config.toml
n_layer = 12
d_model = 160
n_experts = 32
experts_per_token = 2
d_expert = 96
d_shared_expert = 0
activation = "swiglu"
moe_layers = [0, 1, 2, 3, 4, 5, 6, 7, 8, 9, 10, 11]
router_score = "sigmoid"
normalize_top_k = true
routed_scale = 1.41
balance_loss = 0.000471
balance_bias = true
init_std_router = 0.0196
lr_router = 0.000884
n_head = 4
n_kv_head = 1
head_dim = 64
vocab_size = 2048
norm = "rmsnorm"
norm_place = "pre"
norm_eps = 1e-06
positions = "rope"
rope_base = 10000.0
rope_fraction = 1.0
qk_norm = false
attn_scale = 0.125
tie_embeddings = false
parallel_block = false
extras = ["capped logits"]
init = "uniform"
init_std_qkv = 0.058
init_std_o = 0.0
init_std_up = 0.058
init_std_down = 0.0
optimizer = "soap_variant"
lr = 0.00458
beta1 = 0.95
beta2 = 0.99
weight_decay = 0.018
lr_head = 0.0363
grad_clip = 1.0
warmup_steps = 200
schedule = "cos"
final_lr_fraction = 0.0
batch_tokens = 65536
seq_len = 256
doc_mask = false
train_tokens = 635700000
steps = 9701
dataset = "wikipedia_en"
Below are experts of layer 7 (counted from 0) of a mixture-of-experts language model. Rows are named router (the router's row for the expert) and show model dimensions 0-159. Each number is 128 + 24 x the weight over its row's rms, rounded and kept within 0 to 255. Numbers have three digits each.
Before each expert's rows: a language model's description of what the expert responds to. This comes from a sample of Wikipedia text that the model never trained on.

# expert 9
Description: Early word-middle pieces. Second or early pieces inside words right after an opening letter, such as ro, el, he, ol (uncrowned, eldest, Erotica, elected).
router:113110168134158117162113150097127150154130130186138102107123086138107179091112128130129147145145176130096078118111134142110120144145164138143111102139114135096123185118078102118116181140115133149108167093163096095115138123127146108087118133132142134182138085124096142130158122118127108131115106144151111144173143099112114134082135147116130107106061114143157135136075137119110098089098109124138130100142161132128128139086118142142111090169084118111129147135152137139123129142113128

# expert 14
Description: Copulas, conjunctions, list dashes. Auxiliary verbs and connectives (was, is, be, were, had, and), and line-initial list dashes or pipes beginning entries.
router:135106115120139123156149160094143132103120156125135119159149149144093120126107113164141124127130097118131151136175155162129132158118096134072136145152180095115137163122115121120126146144131139103102175110121122100141134108097123101131150135156123121152121111119139103111141082088131133125119119152127071175111144114109063102124171168106149125098109151159074129147127105126112109054120104115117134148111153089154113125126121150123118039125099100149121122122140109114095121154101139

# expert 26
Description: Verb stems after copulas. Spaces and Latinate word stems after was/is/be, starting verbs or adverbs: includ, located, describ, pro-tocol, offic-ially.
router:122146181135138161123105124094125148102134111148154124089116104158127113093112147161145109104124121110106116131168179185131132129138127151142102121162139137134146142157104127092118130151108175164127184110107084147173129129123171094089119124166085122124145106149118140122101118113144084075142110112148105104115192123110081127134152150116105095144076105159135150130105114094110104081126106126125108138134136124158149134107139150157126105112150138160144153163153148118099139140127117

# expert 25
Description: Clause punctuation and dates. Commas, periods and clause links (which, that, when), and month names or day commas in dates, such as On September 4,.
router:129127128131130130106095121094159140117143154170115141154133154112091142141082133182119111068136120118117129116149122151161157122164141133124105101144167095127108151136127121133113166135165121149103167150143123103121135128096162087087113119154138155167175126129118122136127123105149109127117096192175142141166124119113126069124186121135114126069155115128133152149085122065106106131131103134152133129161146129156143112128128133169130126171110075142143148144135157118142123134107108

# expert 11
Description: Years and infobox numbers. Digits and years in lists, tables and infoboxes, such as 2025, 2018–19, 197-0s, plus infobox field words like area, school.
router:122090110126137142141116131094128112114112147161153108127159109151100141117096115131144172123149129093135124102120100161144144128130092129114126107121147112061120148143073134115120174144115153143122138123157113115104150112060149107101118136140150112127158103160099151142137129151078063136157110117146104139128143124092102097145142155089107114118142096145106143132111132090119114088131117135173131150152118095126187092134092107175126119126174095088124151157172167122131124115142117

# expert 3
Description: Final i/a, subject pronouns. Word-final vowel pieces like i, a, ai in foreign names (Mani, Novi, saga) plus subject pronouns it, he, she before verbs.
router:082091150083149117151115104139137128145148140123138088124121124158135103139088102160131172125152166101099157143142119137141160115124147163121130132147141126109113183116088148124117130147147133159082146156119135125182154118122171087107111141145127154146159097142147156107139091105102121104081103133178108104164147112093124135117152145133111137078161148146165116132096109119105109088143100129133120152085137094120166114112115118156135092148155106153097135135099157159133122100127169

# expert 16
Description: Name endings and commas. Final pieces of surnames and place names, often with an attached comma, such as Bro-wn, Lond-on,, Washington, ford, York.
router:125113158127120154182154135099156137110096109185104100134100149131098104147118122128124150119163120097117136086115134152146138089134119171118086088152130122094099137127136135085082148130152154152089154151110140117141158105121165100102138156147155135137141109141080157141123111122114117139156134165167116127136105115098112154119171129150130090110122106164085151154102134105091114102128115094142124167143146096141145094107159154138155108160124090144102122139119183155107155117161104

# expert 1
Description: Name-initial capitals. Single capital letters or short capital pieces opening a proper name, usually a first name or surname, such as R(obyn), H(yrrokk), J(udith).
router:126105149122122164124125123139167116134128167129138119110123121164113122107133155130159143079130077104102164153138155147121153171133118143171085095143152119110105163137106115133137164140126135201111175135152124123122163131089143104136123154168139145124140092131125126075167092092139105087124088134124108125138167119119099126136137144146143090115134143146087108169108115125088103100120111135110082136081143126160114137115133140134156119159145089163143097167156167166137145129130141

# expert 12
Description: c/sc/con word pieces. Word pieces containing c, oc, sc, con, stud, inst, in technical and chemical words like paleocoordinates, oxycodone, inscription, connections.
router:093116154130170132132123133113146131126090181160142096137118129119136129117112110122126093137111120097133131132137119145074150076118142158131146135169153147125172164120109126104142136149130165135129149146192122123162121113091141115071116117143135156155138093153153132071174121118111100109151112126127114154088155111121125102135116199107140099128137087137092125132063118106116117125069092141171123162130130069133109125102130113121160119158123138139156151147124120122126133136120125

# expert 18
Description: Line breaks, table markup. Line breaks, especially ending table rows and list items, plus table separators, headings markup, and capitals in acronyms like USA, ISBN.
router:136115111077128152123117118110162124138138113171150123139131129152147155132130124153170127121158129125134169127112132144129113112186148159114142136144192124132120145146078102084144136152180157125072134127129126117091139114061165100127086119158123150120125079169125152088133124123136070137148079146167080145101149083104115120143155142113145092126142138117145122143114140126104097101120131134167118154119148130130126155120158133171126075140141120148126141126127135135102157125170122

# expert 13
Description: Word-start syllables. Early syllables of words and place names right after a first letter, such as D-er-by, B-er-lin, d-er-ived, pre, inter.
router:101136109093130166199114149098154141131131134118127121153123126126112147099118134154142136119168099108091148155137143143135146149133172130173121121123130115114140143163107122091140153131136130167147170143156125128144176109069137094092136091134131118165119089133089128099112136132108128143145121152105100194109175101090147106104133144129110105131117102108124122116122137122133135106078083133150089135152132113141123117100119155141168114146117107177090156183152156135108143109134081

# expert 5
Description: Table cell separators. Pipe separators between cells of sports, election and results tables, plus semicolons, slashes and dashes in stat lists and coordinates.
router:124106137136174142165144131099135124158103128152160125120129139162100108136095140124155108132202140051126160090126138134091137133133122136158117163152131089105118139145060125111082145149148168146121176135143128104169129097086124114127098166129113132142140136112153119055152115149117093101144115139133164168124140117104099095134177120125156118087128112127099127142101130107110123135123106120097102154146135140123126163102156123157140129138116108122110149145130113131144140127146075

# expert 8
Description: Mid-word vowel-r syllables. Middle fragments of longer words and foreign names, mostly vowel+consonant pieces: certior-ar-i, Categ-or-ies, Massachus-et-ts, Kum-ar.
router:107144130111160187130106178137191139153110130123110167106157087116093141145133162171137114120117128096077100157161156165090118162151129184118103128118147101150131162126118143102129157165151170132125131151150146117132128138123136119131127153156104130169120095132140161114129110145141118128094102159150131124158159157117064103131135134119087155088114155143102129157113122122125127101108119122167112176111109088143137170111134109139113124129095105094123168121132113123102145147151120

# expert 24
Description: Prepositions and conjunctions. Prepositions and and after a verb or noun, before a noun phrase: in Everett, at the signing, for five years, to repair.
router:122157115096156160133111132108147153147099105182130111152116100151112109095068119165164108165115110107116132118181130172134127145146130172145134134161150121092119144170100134139117159134151136122147137114185135107150160084144157113067152101136174125162166125133139116131128083133148094130164124124148138107122119094130097108163167142111113119098098120142104147167114140098097119114078124108125125144133130123158106160085131147159150127148128121137112133165128138128134143137160172

# expert 6
Description: Name-ending pieces, institution nouns. Closing pieces of words and names (Massachusetts, Lovelace) plus place and institution nouns like University, School, States, City, Street, County.
router:101134115133167149141127125124131115111089125151112125131132141157092131146076148134154130103132109081069106146135116148134147137134135161152084109158198133092136160110127129113130123159132139126107119136157084121138155120094179122105135145159119123130106125131121133097117113120098127103106104136144140139104127102094098113141147184137114093138154144130154109146097118118114065124124102112096139162114173110151140116067108138127105130154175075155103144162165166173117146140140133

# expert 10
Description: Letters g and n. Word-internal g and n pieces plus lone digits and blanks in table cells, such as Vol-g-a, rid-g-e, Environ-n-ement.
router:126147150131101175161127140117164127140120144137180123112128154132135136116132154123143124088186112135090119078144169165152122121126138128123126139140143138115112136135102106139133170138104150128139127130143141085137115137123136101134059140171147158151187100119111132115173122144120124142174140141161107111105188075111118135158168156117108138106122143131128133156136155097118114110123118078111091163120149080128147127103142132156136089132136086131135171172148125154129174127085136

# expert 22
Description: Past participle endings. Verb endings, mainly -ed, that complete past tenses and participles, such as reschedul-ed, pair-ed, hal-ved, plus words like used, known.
router:122085122084144159125118144125162092159121130119105098132117151175120109136085145165126140108173106137095135077159119146131136152129167128140110137138104114110136144188134116086100132137128133139121139154166141105138120106127175140085144175156141089129127115151122127104141085134112110107134143202138073123175147118089126131119145127118145067106113107151128142143103152116112132111098114096115091161127124101096172112112122167122117134159121115107152112128154152115130175145136122

# expert 2
Description: Word-initial s/b/h pieces. First pieces of ordinary lowercase words starting with s, b, h, r, often verbs after to/and/the: s-elling, s-on, b-ank, r-ule.
router:146087108137153137103151142099125102130108180164144121125115109116150136083099191137157150110130115130098117138167191159118137129152135161148115161129177102103110144141107143126114153132134152134121165142136122112140109116138174100120173075138119138124139079136118113083137140098157111112158081149118146139132172094121097117144150119127142102104104126169125135176123114135079118136088112137122160155106128119134149099127126182180149119118114099155123119138140166130122141153149108

# expert 31
Description: Mid-word l and p pieces. Word-internal pieces with l, ll, p or ig, often in foreign names, such as Di-all-o, D'Av-ell-a, sc-ul-ptures, Em-ig-ration.
router:149142140123131130117145132109147164089091129156162103143186153147130137128112178139128139138110115122129157114185166131105135116133148144139077089147172103087129159139142126117144160152108113149119151158166137110147161079108135076128153149143159153136162093170141117091139107092138121104116146161138127174147148081095127126092148170100120103142095096136096133164122139092121112125124136117133104175138085137113140151117108113157116097114147116105102140112121126131126131158110085

# expert 15
Description: Brackets, quotes, dashes. Opening parentheses, quotes, hyphens, dashes, slashes and a few un- prefixes, plus capitals inside abbreviations and codes like (TMD), (WPA), kN.
router:133107143087134142141120133135109097134110101161146093115120138147102144113082136157146122131189093119148129161139150112103174131158113153091120094164137076151099135152128105149108120111121188100072156143101152126093150129149132125119133121145168131183129108116121163095134127135093103116088113143172094133139142124120084110117142133109111099092093139138132123140113113097134125141096099169116066165152163110137134122106132130167176095135125133148098147148150152139133135140132142

# expert 4
Description: Mid-word vowel pieces. Vowel pieces, mostly a and o, inside names and words, often near music or sports text, such as Houseb-o-at, Chattan-o-oga, Tippelig-a-en.
router:129073127143106131145117145143133123102112096155127156151147130145103139105065139156169115134198134111106117134150125133146132143172146156163121122172145084117131165119100117109092154158131152138086137139111080070155132131123149135082115150154110178148126092115142133131109086094135104114119098124125154167133139122114119135112150172126148103105149075129116134139108159139097137103122099127129132140102110080123148131129153134147136127125178117098152106081138156133088096108141133

# expert 30
Description: Plural and noun endings. Word-final noun suffixes, mostly plural s, es, ers, ations, ities, plus closing parentheses and commas after nouns: bricks, dialects, nations.
router:122107148074105141131117152091181112102119120175120094152172158116122114120106152123165169105188126137087116108122127149118139146128145149111117158151124120131134143114124131139115132132147139151108146170124108123149150101121168105099128157168138141146184118156111133098137108087142096144095131131099130180143147127117119087157129165122137164145124092129118120131063129128135105117131112123100135139144152111136131135106176155145147091126162104132124133162177147161112151121197157

# expert 28
Description: Vowel after initial S/T. Second letter pieces, often e, right after a word-initial S, T or similar, such as S-e-xual, T-e-am, S-e-a, plus Japanese byte pieces.
router:099096150110123113156099140100155126119129152179151078129129159128114113111117153151157136104136094103102160147106162113135122117128148146148145102118128105102133144140076134113138122175125161141122141131157127112139126129097115141126135132122086113165129096121120146156118125097122137170104104162164150121155187083081128129112175170124119102129115099124092151166090155108084098138119077138143122137114097084170120136087123162149131102137163124178124117151139104142143157116165129

# expert 29
Description: Foreign name fragments. Pieces inside non-English names, mainly Arabic, Persian, South Asian, Slavic, plus UTF-8 bytes: Sulek-h-a, H-ak-im, Raqq-ah, Shak-h-ter.
router:143081112135156117156107122137170129117129125143143124156109123134121143096115116175124151131166113096122116152103154139130162144148144171116114141134175062116121169139119098120135144137121130194120151118166136111138111127130120075109138121172104154168141111147127158125156104133115123097139090128153081140144164148153095138124144112133149128096102118159127128198082134115094093114143089112114126162104110116152180163097097105133151132128159123117109137150167148137145156107149113

# expert 0
Description: Word-initial consonant pieces. First piece of a word, usually a consonant or consonant cluster such as f, fl, pr, dr, sl, w, continued by the next token.
router:142101152085127133157100180093121140143124161144154137132128157129123169116118143146165134081139135124101157143152138143064099108130112129146151118144134142103109150145133178138099144164147171133126132189167109075167127121136144089128131139142101151146185098118121110119129116155169071124150108151161103152096148134117159155134106144118129130120079127134115160146117138111097109101110081123142101146153122091161155137086123112141135129140170088121147148120119161118137129114137141

# expert 20
Description: Determiners before nouns. Articles, possessives and number words after prepositions, before a noun: the, his, their, two, three, that.
router:088098151079113176204122105112164120100101160128119096146138120129108146140111149155152117134117111135147129126135124136101142123154143137157125147136141104098161147123103099114123183163115159153127128141167113109161145144134162109110113112161136121120132127165148114114127111113105139104122107137191119155150113122127124143153129127094116100076104111151144142168107135097124099126122101123153119140115133088126182126109146146143106071127151065142094114165163172163115107102103139

# expert 27
Description: of, articles, -ing. The word of, articles a and the, and -ing/-ating endings, mid-phrase before a noun: piece of iron, supporting models, as a member.
router:133093105113135165172137118093122137130125121173106110155150148142120126115101147136118113113141091091120136120173121162049126146138151132165113161136170114111160156122120083115115147154132157157123159118114145117158140134105113111055115111149126133128143117151126117120111152131135086157120132119155143082134154083131108125135151155163154105068126125151120156179120119073099127123103105111162112146102107104122127103124143154133146100134146083162118130135145128131144152134177169

# expert 23
Description: Consonant word-starts p/t/m. First letter of words beginning with p, t, m, l, d, either case, split off: p-ark, T-urnout, M-ortensen, m-ixer.
router:095092158099091190146126165121145146115127133166143112089133137149110171095129138125154154108130118124101137112127131146132127162134162151150141112161147082097118128160063098106137140127130132156102160090166138106165134127135121130132129156141126146116165087118162171080120093110091099115114111155145113129140155126108137078120158115120131152092104093180120165143122117097108091090099132132116103148139124107089116124111091124149144102123149109168119171142136157133127104106130124

# expert 19
Description: Adjective and noun suffixes. Derivational suffixes that complete a word, such as architect-ural, organiz-ational, occup-ation, regim-ent, plus whole words like National, public.
router:141121106097133162161134155092175128121121128121115090090143145099109113106101156143172134125142138116108130114136137149110108116156133157143102143168147140098124145148147077122118148132115173179102139160140103089122151136107162102127095117178132142131145131166099131121162134154122108146099110101155108138131107140111113151095159192073123123095107111189165113155099103077092093114101136120153151160133114105113127124118102129123135119155136109106094145126157126123127111173107104

# expert 17
Description: Sentence-ending punctuation. Periods closing sentences or abbreviations (feat., A.I.), word+period endings (events., es.), colons after infobox labels.
router:109123163104135151166129123133149126150131146145142114112122125130083141100090159160182134088114103078132158149148130119119127128115126129114124112142149130094126153120110137126065169145092119157101123137123154095117171135094152120086119086140132108134142081140128103097138136108120109119160115149138123110130115126084103081124166154123121122109137135160128120153118098123101104149125117080122103149124172084101132175112136068153121127134153125139084125100175142113085154114176164

# expert 7
Description: Digits in numbers. Digits and year prefixes in tables, scores, dates and measurements, such as 199, 201, winds of 42, 7–5, 6–3.
router:091136104146126178113117124146133162107121157131151140120147165165077157131142147170113099117142099132113152121133119141114167106140129110125109116149147121078118153107107069118099169133120159135142142167120142084124121103098134134111145154129119114162116086122105143090151088127116111117131085130148091150100203111127106109128132164124128129077109097165134099166092130090114146124139136136173155162084125107114134131121142158158136088124138107170135141150130129113156166138150121